Experts of a small language model.
Size: width 224, vocabulary 8192, 42.3M parameters.
Experts: 64 SwiGLU neurons an expert, 4 picks a token.
Training: a variant of Muon for the experts, 922M tokens, 7037 steps.
Below are experts of layer 8 (counted from 0) of a mixture-of-experts language model. Rows are named router (the router's row for the expert) and show model dimensions 0-223. Each number is 128 + 24 x the weight over its row's rms, rounded and kept within 0 to 255.
After each expert's rows: a language model's description of what the expert responds to. This comes from a sample of Wikipedia text that the model never trained on.

# expert 9
router [149  98 150 176 159 152 130 137  96 179 146 148  93 102 136 140 100  98  90 137 125 106  90  74 156 102  89  78 116 144  61  85 135 153 145 124 147 132 129 103 171  84 169 146 161 117 121 147 125 173 131 113 131 153 152 109 124 149 116 111 149 125 179 135 130 138 151 104 154 116 121 172 136 115 151 137 124 171 140  71 112 126 129 137 144 109 144 159 109 157 110 158 138 123 121 163 147 124 115 146  97 143 149 146 113 126 160 109 172 134 131 105 134 115 111 117 133 159 107 148 171 173 117 110 118 116  95 140 116 145 136 108 106 125 130 131 103 145 160 109 118 116  96 145 111 110 114 153 100 140 130 125 137 147 141  81 146  84 121 113 123 137 158 119 104 130  92 104 138  94 156 160 158 142 123 144 104 117 115 133  93 151 132 123 132 135  81 139 129 131 120  98 130  94 132 157 108 121 180 103 140 107 100 114 104  98 121 148 143 102 142 104 116 179 108 113 131 134 108 147  85  84 151  91]
Sentence-ending periods. Periods ending sentences or entries, decimal points in coordinates, and clause connectives like however, but, because, although.

# expert 42
router [128 150 150 118 146 157 128 162 119 185 140 160 139  81 134 158 112  78 168 123 131  87 105  77 168 102 124 127 120 139 130 115 114 150 117  97 179 149 130 144 192  92 145 133 115 192 158 145 128 122  99 134 142  94 125 142 149 154 139 107 144 107 147  96 112 140 137 127 130 140 105 140 154 112 123 114 116 178  97 139 155 136 157 120 140 179 157 154  84 146 113 153 151 152 104 153 134 150 106 139  77 130 127 158 142 115 132 125 133 147 115 109 118 133 110 128  87 127 121 116 169 131 116 139 130 138 133 138  68 134 199 117 124 147 114 116 106 121 124 128 139 163 114 142 107 121 129 153 102 125 172  90 112 129 168 125 156 106 138 149 104 154 134 113 117 140 177 125 182 121 145 139 129 151 128 114 118  89 119 171 123 130  93  99 122 133 142  93 114 174  99  97 161 124 101 134 143 127 123 107 165 136 122 164 113 145 101 116 126  94 127 110 150 149 108 119  97 108  97 120 129  73 140 117]
Sports nationality words. Nationality and team adjectives and articles in sports biographies, such as national, football, American, Australian, footballer, a defender.

# expert 54
router [160 127 146 117 151 146  94 153  98 131 127 136 129 106 139 148 119  98 126 138 136 111 154 120 159 112  95 116 107 153  77  82  83 162 154 133 172 151  99  79 154 160 129 132 101 154 144 168 128 150  93 114  82  97 119 125  82  95 130 143 144 133 143 151 109  97 153 138 130 151  93 193 122 113 144 141 118 163 136  75 136 127 143 140 163 129 123 129  80 123 138 163 169 123  80 158 152 126 171 142 105 105 147 116 118 131 120 116 154 150  94 114 140 120 116 106  81 160 167 122 159 126 130 138  98  74 130 134 119 134 161 133  90 146 118 147 120 143 157 114 153 116 125 163 118 120  82 115 122 120 156 143 147 162 144 112 155 134 142 125  96 175 163 112 124 139 147 120 152 101 125 115 111 147 121 171 136 103 112 158 123 134 144 116 132 102  99 149 101 124 140 121 145  96 169 179 127 137 128 123 128 133 139 138 147  79  91 116  84  99 123 136 161 133 128 114 102 133  66 116 126 148 143 122]
Opening brackets. Opening parentheses and braces, mostly before years, numbers or asides, plus there, According, e.g. (born 1959), (0).

# expert 1
router [168 109 120 146 136 165 168 162  90 120 110 130 137 122 116 140  93  94 145 110 117 124 137  88 187 104  94 150 120 150 114 105 142 159 163 144 169  95  96  83 139 114 152 139 129 135 138 148 117 154 138 145 131 118 143 106 143 128 116 124 144 122 142 128  97 120 138 117 153 132 106 146 140 104 135 117  96 146 106  85 100 131 154 123 113 123 152 170 110 148 132 154 110 141 128 142 159 118 161 126 104 126 129 146 128 132 123  78 127 118 127 148 106 142 112 102 109 163 149 189 137 178 125 135 115 132 106 106 111 158 132 121 101 172  93 107  95 173 150 129 143 131  89 146 123 114 109 155 109 162 131  91 141 171 153 142 121 107 154 132 133 127 140 172 138 148 141 121 112 128 152 153  82 176 186 175 100  94 131 160 132  92 155 138 154  77 115 167 153 135 150 121 148  81 153 146 128 102 142  85 143 104 106 118 112 146 120 126 147 109 139  69 141 166 127 116 129 108  91  93  93 128 140 104]
Apostrophes and hyphens. Apostrophes in possessives and contractions, plus quote marks, hyphens in year ranges, and stray word pieces, e.g. God's, don't, 1997-2001.

# expert 3
router [162  92 108 120 140 146 154 144 116 126 110 149 103  82 145 145  84 130 149 158 114 138 123 135 167 107 100 134 158 138  96 120 121 155 173 127 162 117 120  77 142  99 134 145 129 126 151 133  97 152 120  91 124 105 128  86 135 128 125 156 184 130 170 119  89 141 160 113 131 182 104 128 150 126 145 122  88 150 114  76 111 106 129 121 131 143 145 149 134 132 142 145 126 120 148 178 133 138 148  91  97 146 133 164 179 140 122 117 152 128 123 156 150 131  99 134 110 172 167 143 143 141 128 119 109 120 140 125 120 150 174 119 150 167  90 105 138 164 132 128  95 112  97 144 128  98 100 122 111 128 144 106 132 176 169 142 119 116 149 111 113 173 130 148 105 128 142  84 105  98 131 163  94 166 175 155 109  74 108 135 152 102 111 131 123 112  95 144 106 136  98 148 131 119 141 167 133 144 133  88 140  97  88 118  81 137 127 130 129 105 162 108 124 170 122 100 129 131  83 117  88 115 122  92]
Hyphens and line breaks. Hyphens inside compounds and number ranges, plus line breaks and opening quote marks, such as present-day, four-hour, table row breaks.

# expert 59
router [131 153 150 172 152 131 114 123  97 146 149 126 134  88 105 158  85 131 153 118 164 131 115 101 145 123 118 137  85 148 115 128 131 136 138 114 165 132 154 106 169 139 138 157 133 176 104 126 130 137 133 141 124 115 121 109 126 169 152 120 184 164 158 123 134 158 180  93 159 125 125 142 144 101 140 104  82 125 104 104 175 147 164 104 122 139 154 125  74 121 127 167  89 132 124 135 154 110 143 107 138 122 136 123 128 151 128  97 136 127 108 138  91 107 120 133 118 202 112 153 124 150  98 110 110  85 123 111 123 125 133 141 126 151 105 110 111 122 173 115 120 107 134 143 129 125 120 157 113 100 152  92 115 150 138 149 145  86 137 152 123 154 156 131 119 148 157 123 132 100 125 155 147 161 158 161 125 101 109 145 100 145 152 131 127 120  78 103 128 142 132  85 134 104 110 165 114 192 144  86 122 138 145  90 105 148  94  95 161  93 157 100 165 141 136  72 136 109  86 114  88 103 157 115]
Surname and name pieces. Pieces of personal surnames and name parts such as -ee, Jones, King, Jr, plus High in school names, often in tables.

# expert 38
router [186 163 147 164 179 132 127 165 133 158 109 173 119  99 158 131  92 116 136 146 143 108 110 109 144 119 121 120 107 133 102 134 132 167 165 106 161 101 122 128 147 120 126 179 129 128 187 136 114 152 135 136 130 115 139 140 138 120 151 128 158 122 140 122 140 134 178  72 139 152 121 152 125 101 127 128 107 169  96  94 141 129 147  98 169 160 154 150 121 165 130 164 143 129 136 125 111 132 148 109 120 161 135 162 130 118 158 135 129 112 113 149 104 132 144 124  95 130 128 138 102 177 147 125  66 141 130  84  82 127 148 127 100 157 118 146 119 140 132 148 150 171 123 162 120 118 133 124 105 112 134 125 142  98 154  65 194 116 187 126 121 129 165 153 128 144 140  94 132 144 117 117  96 153 173 175  85 105 104 143 152 135 129 104 113 114 105 107 137 112 110  86 141 162 138 159 146 143 141 113 143  96  93 131 123 117 148  97 159  71 124 130 146 129 140 109  91  99 130 130 110 124 125 114]
Title and group nouns. Capitalized adjectives and nouns after the or his inside titles and names, such as Great, National, Royal, United States, father, government.

# expert 19
router [175 151 166 107 148 169 129 138  88 163 132 164  79  93 136 146  79 121  94 142 133  81 117 102 130 116 102 113 114 148 106 103 105 124 133 133 145 129 141 138 161 127 155 122 155 142 145 119 154 108  96 114 130 137 127  91 115 152 119 158 137 152 159 127 129 153 153 121 150 137 110 148 163 104 106  86 121 180  82  72 128 114 139 143 141 146 171 142 109 146 125 179  91 122 123 177 176 141 132 144  75 103 151 143 159 132 104 110 121 147 107 137 128 143 113 118 105 135 119 170 122 141 134 108  90  89 110 116 108 114 125 132 123 147 116 143 132 122 189 134 135 133 140 175 110 120 129 133 126  79 136 119 140 138 148  93 147 100 166 139 137 164 159 140  94 123 169  94 141 112 102 144 135 146 147 160 120 113 131 156 123 129 122 134 111 144 134 139 138 140 105 124 122  88 130 118 197 150 140  84 132  90  98 144  91 106 108 115 166 125 123 119 183 164 101  96 157 107 105 111 132 135 142 119]
Country and place names. Country, state and region names after in, of or United, e.g. States, California, India, and ends of institution names like University of Science.

# expert 18
router [156 122 108 133 105 145 118 158 106 130 134 148 108 122 148 122 114 138  98  89 123 101 125  99 149 118 104 144 108 114 107 115 101 149 142  93 182 154 102 114 146 123 139 156 130 125 132 155 120 117 127  99 131 144 167  97  96 130 108 119 167 129 144 146 102 127 136 114 170 172  96 161 132 115 135 140 110 136 113 117 148 173 145 132 105 158 117 135 127 144 136 194 154 121  91 111 146 137 166  91 117 100 169 146 120 144 151 132 155  96  91 124  80 118  70 149 109 113 116 116 127 160 116 141 119  83  99 121 113 163 141 109 133 133  90 105 144 133 147 136 130 100  90 160 115 128  86 124  98 145 152 139 130 186 171 119 134 129 147 117  75 112 139 109 105 130 156 119 179 128 142 139 126 139 132 134 105  81 143 116  98 105 137 138 129 130 107 120 122 146 101  85 159 134 124 121 155 107 146  62 157 102 127 168  93 138 110 140 171 113 146 110 129 196  99 110  89 132  72  98 114 120 130 124]
Mid-word i-syllables. Syllables ending in i inside words and foreign names, often Indian, Italian or Slavic, such as -ti-, -ici, -ski, -shi.

# expert 16
router [137 168 159 103 132 122  98 119  89 118 125 137 135  85 111 157  93 105 127 146 151 107 153 123 153 148  99 108 103 107  85  83  94 124 132  97 161 130 107 132 139 111 133 138 145 120 148 140 127 117 102 109 103 128 146 133 132 151 144 144 142 131 143 131 106 134 171 123 146 135  98 166 136  62 153  71  83 148 108 146 132 115 143 149 149 109 154 160  99 129 141 150 133 145 119 153 101 131 155 145 106 129 176 138 123 144  98 116 139 147  90 145 105 159 134 150  64 127 119 182 153 124  98  97  81  81 129 121 103 140 148 127 108 120 128 118 118 148 130 115 108 129  92 187 142 109 125 123 112 144 128 123 158 148 171 118 120  61 128 145 113 120 146 136 127 126 164 101 155 118  95 174  87 156 141 160  97 122 115 184 112 144 117 154 126 142 116 133 119 141 144  87 122  75  90 121 142 144 166 131 140 113  99 185 105 116 133 148 123  99 110 120 158 157 103 112 117 135 134 107 124 124 148  91]
Participles, countries, heading equals. Past participles after was/been (used, developed, scheduled), country names like States, Italy, Germany, and equals signs in section headings.

# expert 25
router [125 137 153 127 131 144 149 141 121 196 113 166 102 102 145 169  51 101 142 106 144 156 108 127 202 142 115 101 108 107 113 113 126 130 132 146 146 126 137 124 129 134 124 132 114 118 170 134 136 123 119 111 127 164 165  98 148 165 140 138 142 149 161 115 105 131 135 131 142 131 121 165 164 102 169 105 102 148 110 109 133 185 151 139 143 147 155 129 129 131 151 136 129 142 118 130 107 111 137 160 124 122 164 132 142 164  91 123 152 100  75 120 103 139 123 128  64 141 136 155 141 139 146 107 110 131 125 101 120 146 146  75  66 122 106 149 114 133 116 159 125 128  98 160 116  85  96 156 148 131 162 156 107 150 149 103 153  33 125  85 111 123 146 123 125 138 128 101 124  80 137 122 134 133 128 125  86 144 115 130 145 131 113  98 107 129  94 179  97 154 121 118 130 110 133 147  99 111 155 101 176 115 100 151 132 139 135 149 115 116 162 130 147 118 130 125 116 126 154 133 156  95 136 114]
Section heading markup. Equals signs in wiki section headings such as ===2010 census===, plus paragraph breaks, colons in infobox fields, and sentence-opening words like Born.

# expert 43
router [123 163 130 140 168 154 149 136 140 136 126 146  68  60 127 112  68 111  89 122 144 110 109 116 136 132 122 109 137 149  83 117 124 128 154 142 153  96 107 138 130 107 145 143 153 116 164 136 126 117 120 104 125  93 129 136 122 104 127 174 189 122 118  77 123 112 154 123 170 117 106 128 131 123 150 117  98 151 103  62 129 115 123 103 115 115 147 136  88 131 143 150 107 125 111 165 105 151 168 121 109 133 158 146 139 114 123 125 133 125 126 175  97 125 138 108 123 142 139 164  97 168 119 106  63 102 117 120  81 129 137  90  89 162 105 133 133 147 120 130 125 139  92 170  89 122  86 143 121 119 135 121 155 169 149 106 196  98 130 130 112 134 140 155  95 144 183 131 134 118 137 125 125 129 154 130 116 106  92 150 105 133 130 117 133 124 129 130 144 174 115  64 129 135  96 113 143 115 136  90 116 119 100 170  90 123 144 130 155 122 132 115 153 137  98  94 114 103 116 144 109 113 169 126]
Abstract noun endings. Common abstract nouns and noun suffixes after the or his, e.g. life, season, career, situation, development, -ation, -ment.

# expert 5
router [113 140 174 114 132 146 128 142 136 142 127 168  89  96 125 123 138 103 107 126 140 106 124 104 160 135 115  84 120 146  51 135 106 159 140 111 177 109 104 115 148 129 154 173 119 124 118 134 113 130 100 131 115 119 152 125 113  96 126 132 119  92 171 148  77 124 153 145 159 134  93 173 140  82 126 103  71 147 100 119 135 119 138 129 130 123 168 161 141 126 107 150 156 122  81 167 145 119 163 132  86 127 137 134 166 127 140 115 150 103 118 150  77 115  78 127 110 126 137 162 131 143 106 135 114 125 121 120  80 114 127 117  95 195 127 125 106 122 150 119  88 134 125 152 115 139  88  97 145  97  99 118 135  96 128 104 126 120 160 112  75 119 181 129 118 150 124 135 172  99 120 136 131 141 145  94 100 116 135 123 149 115 144 137 167 127 127 152 137 152 102  85 171 115 145 136 140 149 123 117 108 142  94 179 112 110  98  88 167 117 165 139 156 163 117 113 147 124 105 123 121 104 127 108]
Auxiliary and copular verbs. Forms of be and have, plus also, after a subject noun or pronoun in encyclopedic prose, such as was, is, has been.

# expert 2
router [117 122 118 113 167 138 152 137 109 141 136 114 131 118 126 137  90 121 139 122 147 101 129  98 156 104  75 117 116 133 122 110 142 151 123 136 162 115 105  84 166 118 133 143 113 150 123 130 133 150 103 159 147 108 127 152 136 120 116 125 159 149 127 107  82 153 152 101 138 124 119 137 147 123 108  96  72 143  88  92 157 104 121 103 158 105 140 161 103 107 132 152 124 141 108 162 118 138 138 151 124 152 136 143 157 146 130  55 182 142 114 118 116 119 144 125 136 133 143 186 156 140 103 120 107  79 120  99 105 149 163 146 104 131  99 123 139 158 189 139  97 150  96 135 114 116 131 118 125 114 129 105 127 126 157  70 136 111 119 140  92 154 125 130 137 143 100 138 154 118 151 180 101 164 196 170 114 119  94 109 120 103 147 103 133 121  74 141 112 148 125 115 144 114 130 137 156 102 172 136 111  96 111 167 130  82 115 127 149 110 111  86 152 193 118 114 143 105 132 125 126  96 121  72]
Capital-letter abbreviation pieces. Single capital letters and pieces of acronyms or codes, often in parentheses, such as SA-6, MA, GMT, and coordinate marks like ″W.

# expert 49
router [126 129 185 132 168 153  92 184 123 153  93 133  93 109 112 130  81 124 101 111 153  89 118 113 154 135 115 120 143 135 120 138 112 124 152 112 155 113  98 125 155  90 130 164 138 127  93 165 161 119 120 108  72 105 169 113 130 154 163 129 150 169 146 114 127 150 137 127 153 153 123 136 124  67 132  94  93 129  91  96 143 129 126 127 157  90 138 154 107 120 158 165 148 136  64 121 171 157 112  96 145 153 162 136 139 154 154 123 125 125  94 135  99 121 111 129 128 188 163 122 136 156 132 136 112 119 140 122 101 116 141 119 104 147  81 124 117 134 151 137 142 134 126 137 112 115 106 163 155 129 160 131 139 154 124 129 146 113 130 124 110 132 151 124  90 125 153 129 127  81 135 147 136 155 202 144 101 138 100 118  94 128 130 121 154 108  82 116 114 159 138  84 125  93 136 163 116 135 164 132 125 105 105  95 117 134  91 144 168  97 152 113 129 161 124  86 141 164 103  96 117 118 113 125]
Surname endings. Final pieces of personal surnames and English place names, e.g. Haw-kins, Wal-cott, Johnson, -ford, -ley, often following first names like John.

# expert 52
router [163 126 161 104 161 186 111 148 113 150 128 134 122 120 138 155  98 105 160 141 148 118 139 119 165 126  98 128 144 138  93  74  67 171 146 109 169 114 132  87 161 169 125 121  95 152 136 147 139 151 124  98  87 101 133 131  97 104 127 159 134 151 171 160 135 124 150 121 138 138  99 159 131 122 133 130 109 139 139  87 140 129 122 119 144 151 125 150 123 105 142 170 123 115  80 165 132 120 160 114  98 149 136 136 134 130 126 105 166 111  94 112 128 102 141 131  96 148 166 142 140 134 122 136  86  96 116 123 120 144 186 148 103 154 130 110 122 155 150 154 155 128 108 164  95 127  98 147 122 113 133 161 149 153 159  90 141 149 143 101 104 156 158 133 106 155 143 121 146  67 160 122 106 129 151 139 122  71  96 153 131 117 141 123 149  96  87 142  89 131 127 118 133  89 137 158 111 130 135 110 121 146 115 167 146 106 117 136 111  90 160 128 131 150 118 121 143 132  55 108  95 128 131  84]
Line breaks and brackets. Line breaks ending infobox or list entries and opening parentheses or brackets, such as before born in name lists.

# expert 53
router [122 137 124 156 154 173 149 167 114 147 132 132 125 126  81 118 117  86 155 131 107 107  98 120 122 111  92 116 143 138 104 138 123 125 150 121 157 126 122 119 159 138 176 167 105 170 134 114 136 132 116 102 145 109 187 116 121 120 112 128 175 121 137 115  97 150 145 121 155 178  97 137 147  89 151  93 135 136 143 140 162 123 137 116 164 135 169 166 107 136 109 148 129 156 136 131 163 152 149 147 150 118 162 144 136 133 166  61 132 121  99 116 129 101  97  98 100 158 116 139 141 164 142 145  94  92 143 101 124 168 113 108 113 194 116 121 119 127 145 115 156 151 123 125  90 111 129 148 170  98 113 129 133 138 114  80 154  59 168  93 103 138 130 119 123 150 151 137 149 121 118 165 113 130 155 131 136 107 141 136 118 129 122 132 163 112 133 119 135 105 108 105 144  84 139 137 101  92 119 101 119 117 109 129 100  96 127 134 196  93 119  81 113 184 120  99 128 134 119 122 115 132 172 106]
Word-final name pieces. Final sub-word pieces of foreign or unusual proper names, places, companies and taxa, such as Lames-a, Tam-ate-m, Ze-us.

# expert 50
router [134 110 105 130 139 112 115 145 105 164 154 136  96  60  85 144  86 112 124 133 145  97 126 112 162 116 131  96  97 120 103 123 127 147 150 118 131  77 121 138 191 128 132 142 150 165 123 167 135 134 101 144 123  68 117 132 130 141 136 133 159 139 112  92 125  95 162 105 122 129 107 145 124 135 116  84 128 162 114  95 128 146 160 153 174 148 138 139  97 155 124 149 138 150 108 178 101 149 144  88 102 129 151 139 170 111 116 119 130 126 124 151 114 111 118 134 117 135 121 131 156 167 150 129  98 126  81 110  85 117 117 117 125 172 113 167 142 148 107 113 114 127 100 161  89 108 112 112 127  87 168 115 109 138 137  88 147  89 154 127  97 121 152 122 123 166 167 109 176 100 161 118 104 138 162 147 107 129 125 172 114  97 109  89 136 135  76 114 133 132 114  91 167 170 104 162 106 124 109 138 133 109 107 140 140 134 153 134 160  87 117  78 156 145 155 117 114 140 126 124 126 111 150 135]
Media and role nouns. Common nouns after the, a or a table bar in media, entertainment and game text, such as film, album, Best, guest, player, average.

# expert 4
router [127 151 121 124 149 136 120 152 113 164 135 129 107  95 116 159 122 143 145 153 130 109 114 129 141 154  93  90  84 146 106 103  92 126 146 144 151 157 112  86 149 136 136 165 148 190 113 121 135 162  90 119 124 117 165 115 149 124 132 116 126 129 175 136 132 131 193 107 167 113 112 160 110 110 118 133  58 144 109 124 141  84 183 143 130 116 131 147 111 131 112 171 116 154  88 106 148 163 139 121 148 147 143 128 104 145 108 137 130 134 107 141 146 127 112 123 106 116 134 164 146 131 133  91  96 116 113 135  63 140 153 146 110 128 120 131 160 172 123 167 121 150  89 164 125 129 130 115 132  93 114 112 164 129 169 134 136 106 162 112 133 124 164  97 121 142 156  96 167 103 104 148  58 127 137 155  98 111 110 145 147  98 127 127 127 121  92 133 149 138 124  55 134  98 119 160 132 149 148 120 132  96 144 151 118  99 148 106 138 118 168 111 124 152  93  85 109 130 127 134 104 131 112  82]
Past-tense verb endings. Verbs and past-tense endings after a subject in biographies and narratives, such as served, held, attended, -ed, died, announced.

# expert 45
router [157 120 109 134 130 142 119 149 106 149 151 132 128 126 146 149  86 166 118 145 123 125 112 104 133 146  85 107 111 154  77  88 125 164 112 104 167  88  74  95 129 101 138 151 155 159 123 145 168 154 119 113 129 147 159  95 136 163 111 139 192 103 179 105 102 121 156 136 145 133  76 141 128  79 108  94  97 136  86 116 151 173 163 151 122 128 167 156 108 117 132 159 154 138 155 151 123 130 109 124 107 126 143 158 119 135 124 138 121  92 120 124 104 112 119 120 107 147 170 125 140 154 119 117  70 139 152 102 110 133 139 122 117 178 110 110 126 134 170 157 124 135 123 142 123 128 102 126 114 112 165 140 106 126 149 135 132  45 137 124 107 157 131 138 108 128 120 123 135 127 128 142  99 138 147 125 138  98  95 166 138 131 125 101 149 128 100 154 115 129  93 105 185 139 106 164 172 122 173 105 130 143 128 117 135 145 136 111 123 118 161  73 164 159 105  95 103 167 127 135 118 136 151 134]
Table and list structure. Row-opening pipes, list dashes and heading equals signs that begin table rows, infobox fields and section headers.

# expert 0
router [137 142 145 160 135 143 143 184 148 147 164 155 102  73 109 171 116  95 128 119 117  99 123  97 144 101  87 126  95 134 122 137 112 111 120 126 149 151 120  94 137 111 157 144 136 145 111 132 134 127 111 110 121 117 160 100 112 138 113  95 127 157 156 106 115 111 126 109 162 176  97 117 138 116 114 127 116 156 122 131 169  99 162 140 169 140 120 125 103 135 134 163 134 138 125 155 138 142 139 132 109 157 131 216 117 132 146  89 162 113  72 118 110 118  95 135  99 148 150 148 135 121 122 139  79 109 149 153  64 147 120  95 123 109 129 152 110 133 140  98 124 138 111 116 108 151 123 143 134 107 155 144 133 136 130  99 134  96 151 130 126 167 127 134 123 175 122 116 194  77 127 169 126 152 126 143 103 135 112 131 139  95 113 120 121 107 127 155  86 134  82 126 177 140  88 127 135 154 140 104 161 117 122 173 111 116 118 119 155  70 139 114 150 167 153 124 126 133  89 124 104 115 190 117]
First-name pieces. Given names and the word pieces inside them, mostly in tables, infobox lists and bylines, such as Robert, Cla-ire, Gl-ady-s.

# expert 24
router [138 140 151 158 127 137 107 158 104 163 132 132 106  99 143 160 125 136 159 138 149 118 122 126 180 111  81 113 113 142 118 147 111 140 125 138 129 133 126 103 190 124 143 154 118 163 106 151 135 137  99 110 107 135 142 107 130 164 130 123 126 165 180  84 116 123 158 106 127 142 120 123 152 132  95 125  80 155  73 101 180 108 161 134 178 148 127 190  77 123 130 156 149 148 138 146 151 135 111 151 138 131 146 147 140 124 143  94 145 109 101 120 133 114 122 143 123 156 162 176 136 117 122 122 126  94 134 112 120 163 135 109 103 132 123 128 113 174 132 135 139 164 108 165 108 117 136 116 140 117 149 109 104 133 112 139 166  99 163 145 149 143 186 125 123 163 172 143 200 128 154 124 120 155 134 142  90 121 141 128 137 105 102 100 126 118 101 146  90 164 107 115 153 123 119 152 146 145 119 105 165  86 125 149 138 108 138 123 132 126 122 111 159 146 167 112  94 140 115  99  97  67 136  70]
Name-initial capitals. First capital letter or syllable of a personal or place name after a space, comma or pipe, such as Z-ak, Ka-m, Mah, Ja.

# expert 32
router [151 154 119 133 165 156 125 145 136 157 144 143 127  77 140 129  57 107 131 117 137 115  96 102 153  96 108 134 106 154 119 130 106 113 149 129 187  99 127 129 147 106 130 138 109 162 146 140 156 143 130 117 150 100 113 107 124 124 141 116 130 127 122  79 135 162 156 101 137 128 128 132 134  93 138 107 104 158  92 114 182 138 111 113  96 112 160 161 111 107 119 171 156 145  92 161 128 149 117 156  84 136 140 135 147 123 135  60 137 115  95 126  68 122 128 130 112 146 118 141 155 145 132 134 104  90 126 111 103 153 134 136 113 161  82 130 120 134 138 161 150 139 122 137 115 113 117 114  91 123 182  80 136 130 126 125 139  96 123 151 122 127 151 125 124 139 111 135 168  95 110 149 101 152 176  95 119  68 103 133 135 113 110 144 154 144 130 130 111 143 116  67 188 101 132 145 110 127 123  98 136 119  84 154 130 110 107 115 149 110 119 113 164 201  76 118 110 140 109 119 105 140 112 123]
Sports and institution nouns. Head nouns ending names of leagues, teams, universities and places, such as League, University, Cup, City, Championship, mostly in sports text.

# expert 31
router [156 150 143 164 142 149  71 161 132 163 114 137 118  99 134 136 127 145 128 115 124 103 109 135 165 116  79 113 129 152 112 126 116 162 172 128 156 147 121 133 172 122 138 159 123 148 124 146 107 164  92  83 110 136 159 101 130 170 149  96 155 120 172 129 126 130 158  99 122 119 129 144 157 121 131 130 105 163 123  93 167 169 160 130 156 154 172 153  88 139 130 169 114 146 118 126 151 105 158 115 147 161 167 161 156 154 164 110 171 150 120 139 128 109 112  93 130 117 152 170 136 137  98 114 114 117 137  98 139 158 126 134 109 147 113 110 115 138 152  97 146 167  97 131  98 107 128 145 140 138  99 125 131 140 143 109 172 107 145 141 132 121 134 119 121 179 172 156 166 134 168 118 119 151 112 124  96 111 136 124 109 116 101  90 160 107 128 143 105 128  89 101 135 126 144 148 135 116 121  87 173 108  87 159 108 112 110 103 146 126 113 107 152 138 164  95 146 127  96  83  69  99 125  91]
Foreign name onsets. Opening pieces of non-English words and names in lists and tables, e.g. Mah, Kr, Kh, Rus-lan, and particles like de, al.

# expert 10
router [131 127 159 179 161 150 100 135  86 171 145 145  68  99 139 139  73 101 115 135 133 102 123 109 146 113 114  86 116 118  75  82 146 172 158 120 147 143 137  89 150  93 157 135 143 124 112 149 146 178 162 109 143 142 148 113 107 138 112 136 163 125 179 123 116 122 126 104 158 125 126 143 144 110 136 128 120 158 126  68 124 123 146 127 126 118 151 145 111 157 119 156 132 126 111 172 124 121 131 141  80 144 134 138 126 130 189 133 153 135 117 100 129 137 122 136 122 161 115 159 164 143 114 125 117 124  94 142 113 149 153  87 131 135 107 138 108 145 163 115 117 114 119 154 108 130 108 146  88 147 126 141 158 146 159  84 136 104 135 103 125 141 160 106 104 133 115  90 156  84 160 183 138 142 134 146 115 125 117 142  89 137 133 116 128 131 111 155 125 172 122  94 113 113 130 152 106 129 173 101 149 105 104 111  97  93 124 140 129 100 146 109 117 180 100 111 112 128  93 148  70  93 157  89]
Sentence ends, contrast words. Sentence-final periods and line breaks, especially in census and geography text, plus contrast conjunctions like however, but, while, although.

# expert 15
router [139 113 118 139 135 132 129 142 105 137 140 141 109 105 138 143 113 126 107 126 135 122  80 110 164 147 105  84 113 133  69 136 116 114 129  93 152 114 109  90 161 104 105 167 135 136 120 167 158 155 135  79  95 101 123 122 160 124 141 120 107 170 132 126 133 137 176  75 135 106 112 165 155  65 133 128 138 158 101 125 136  96 125 141 119 124 131 136 113 102 120 159 107 160  85 119 154 129 166 122 124 125 174 174 148 161 142 122 135 108 103 132 108  91 114 143 129 161 169 171 162 151  96 160 106  96 115 154  97 164 175 144 120 154 113  68 132 178 138 127 139 117 121 184 143 105 129 145 155 135 121 141 116 137 136 114 177 132 121 143  73 159 144 119 132 146 153 126 143  88 121 143 102 155 130 134  96  99 119 138 109 113 123 127 126  86 117 128 114 113  70 113 141 108  99 155 119 122 108 100 132 129 120 155  99 154 138 112 158 125 143 144 148 146 123 114  97 122  96 119  99  78 162 118]
Narrative prepositions and verbs. Prepositions after verbs or objects in narrative prose, especially on, in, at before dates or places, plus past-tense action verbs.

# expert 11
router [152 127 141 108 130 121  99 146 116 147 157 150 100  98 114 182 118 104 125  99 142 150 122 125 164 119 127  97 121 160 112 127  81 144 122 129 134 139 112 136 176 107 149 141 159 162 158 152 137 147 153 116 161  76 127  77 165 130 135  89 110 124 151 117 138 105 163  88 162 129  98 154 143 119 139 126  54 176  94 106 148 119 117 103  75 146 141 131  64 120 114 180 137 101 102 169 153 146 124 134 111 122 147 127 152 156 123 130 160 134 115 122 118 101 140 149 112 132 153 155 161 137 107 118 106 125 109 125 100 137 183  75 111 174 115 135 119 151 121 170 108 131 127 177 147 119 125 120 133 110 155 133 133 146 137 107 134 134 135 107 111 135 127 123 125 136 152 144 166 122 112 154 102 138 154 116 115  75 128 163 135 137  94 139 157  80 114 113 107 166 108  70 160 129 126 160 104 136 104 144 145 121 131 116 133 138 144 135 153  88 124 118 164 150  95 123 106 118  90 142  95 127 151  99]
Sports statistics terms. Words and symbols in sports stats and result tables, such as runs, assists, Goals, dashes, pipes, and units like ft, kg.

# expert 6
router [130 151 149 125 140 159  84 148 111 164 108 160  94 134 105 143 103 123 116 140 165 116 119 141 134 153 110  80 101 136  99  95 130 163 121 136 137 128  84 126 125 110 159 152 156 175 129 150 124 149 154 102 131 150 128 120 125 127 117 113 162 124 162 156 107 137 136 109 145 142 109 136 146 132 133 107  54 133 102 110 141  99 124 119 118 115 123 118  87 133 113 162 120 128 138 156  97 153 151 182 137  91 143 136 125 127 103 147 123 114 106 115 131 100 149  81  81 150 148 142 124 143 101 110 110 109 115 127 134 151 190  75  92 162 125  86 100 191 150 148 116 151  78 158 118 111 119 148 126 124 138 157 117 158 196  89 176 110 121  81 110 167 118  89 127 129 152 105 146 129 118 173  94 165 157 153  73  97 112 141 135 113 140 119 139 135 126 128 163 141 119 122 143 143 113 152 142 143 123 150 131 150 132 130 140 111 105 118 157 107 149 115 162 153 119  81 115 134 126 141 104 106 110 129]
Word-initial fragments. Opening letters or short prefixes right after a space, hyphen or quote, starting a word, such as int, acc, self-s, Un-c, dis-ad.

# expert 7
router [137 141 117 182 146 156  82 170 132 156 135 118 108  93 129 191  78  91 134  87 142 115 139  91 141 119  98 113 142 124  96 109 113 184 153 116 138 119 108  93 170 119 112 147 123 166 136 182  99 122 116 128 136  89 128 100 128 130 130 160 126 148 118 125 108 160 149 126 144 125 128 116 138 102 146 115  87 124 110  98 183 124 144 119 151 151 130 123 125 142 153 158 139 105 115 134 162 134 169 117 111 103 166 143 135 160 138 125 129 151 114 115 114 119 134 127 116 160 159 121 135 117 131 137  93 144 167 100 109 102 169 122 128 135 131 118 132 147 170 103  95 120 129 123 119  95  93 122 148 131 154 133 144 144 165  93 150  97 158 124 104 155 137 111 148 146 128 106 148 120 164 167 125 156 178 185 103  80 121 135  94 142 108  97 129 148 108 147 122  99 139  58 144  88 147 161 139 125 158 131 106  92 113 112  91 120 137 124 158 125 164 120 159 167 132 108 125 120 134 107 101 109 170 108]
Numbers in tables. Number tokens, mostly two- and three-digit pieces, in tables, scores, statistics, coordinates and page counts, e.g. 24|3, 16.7, 180.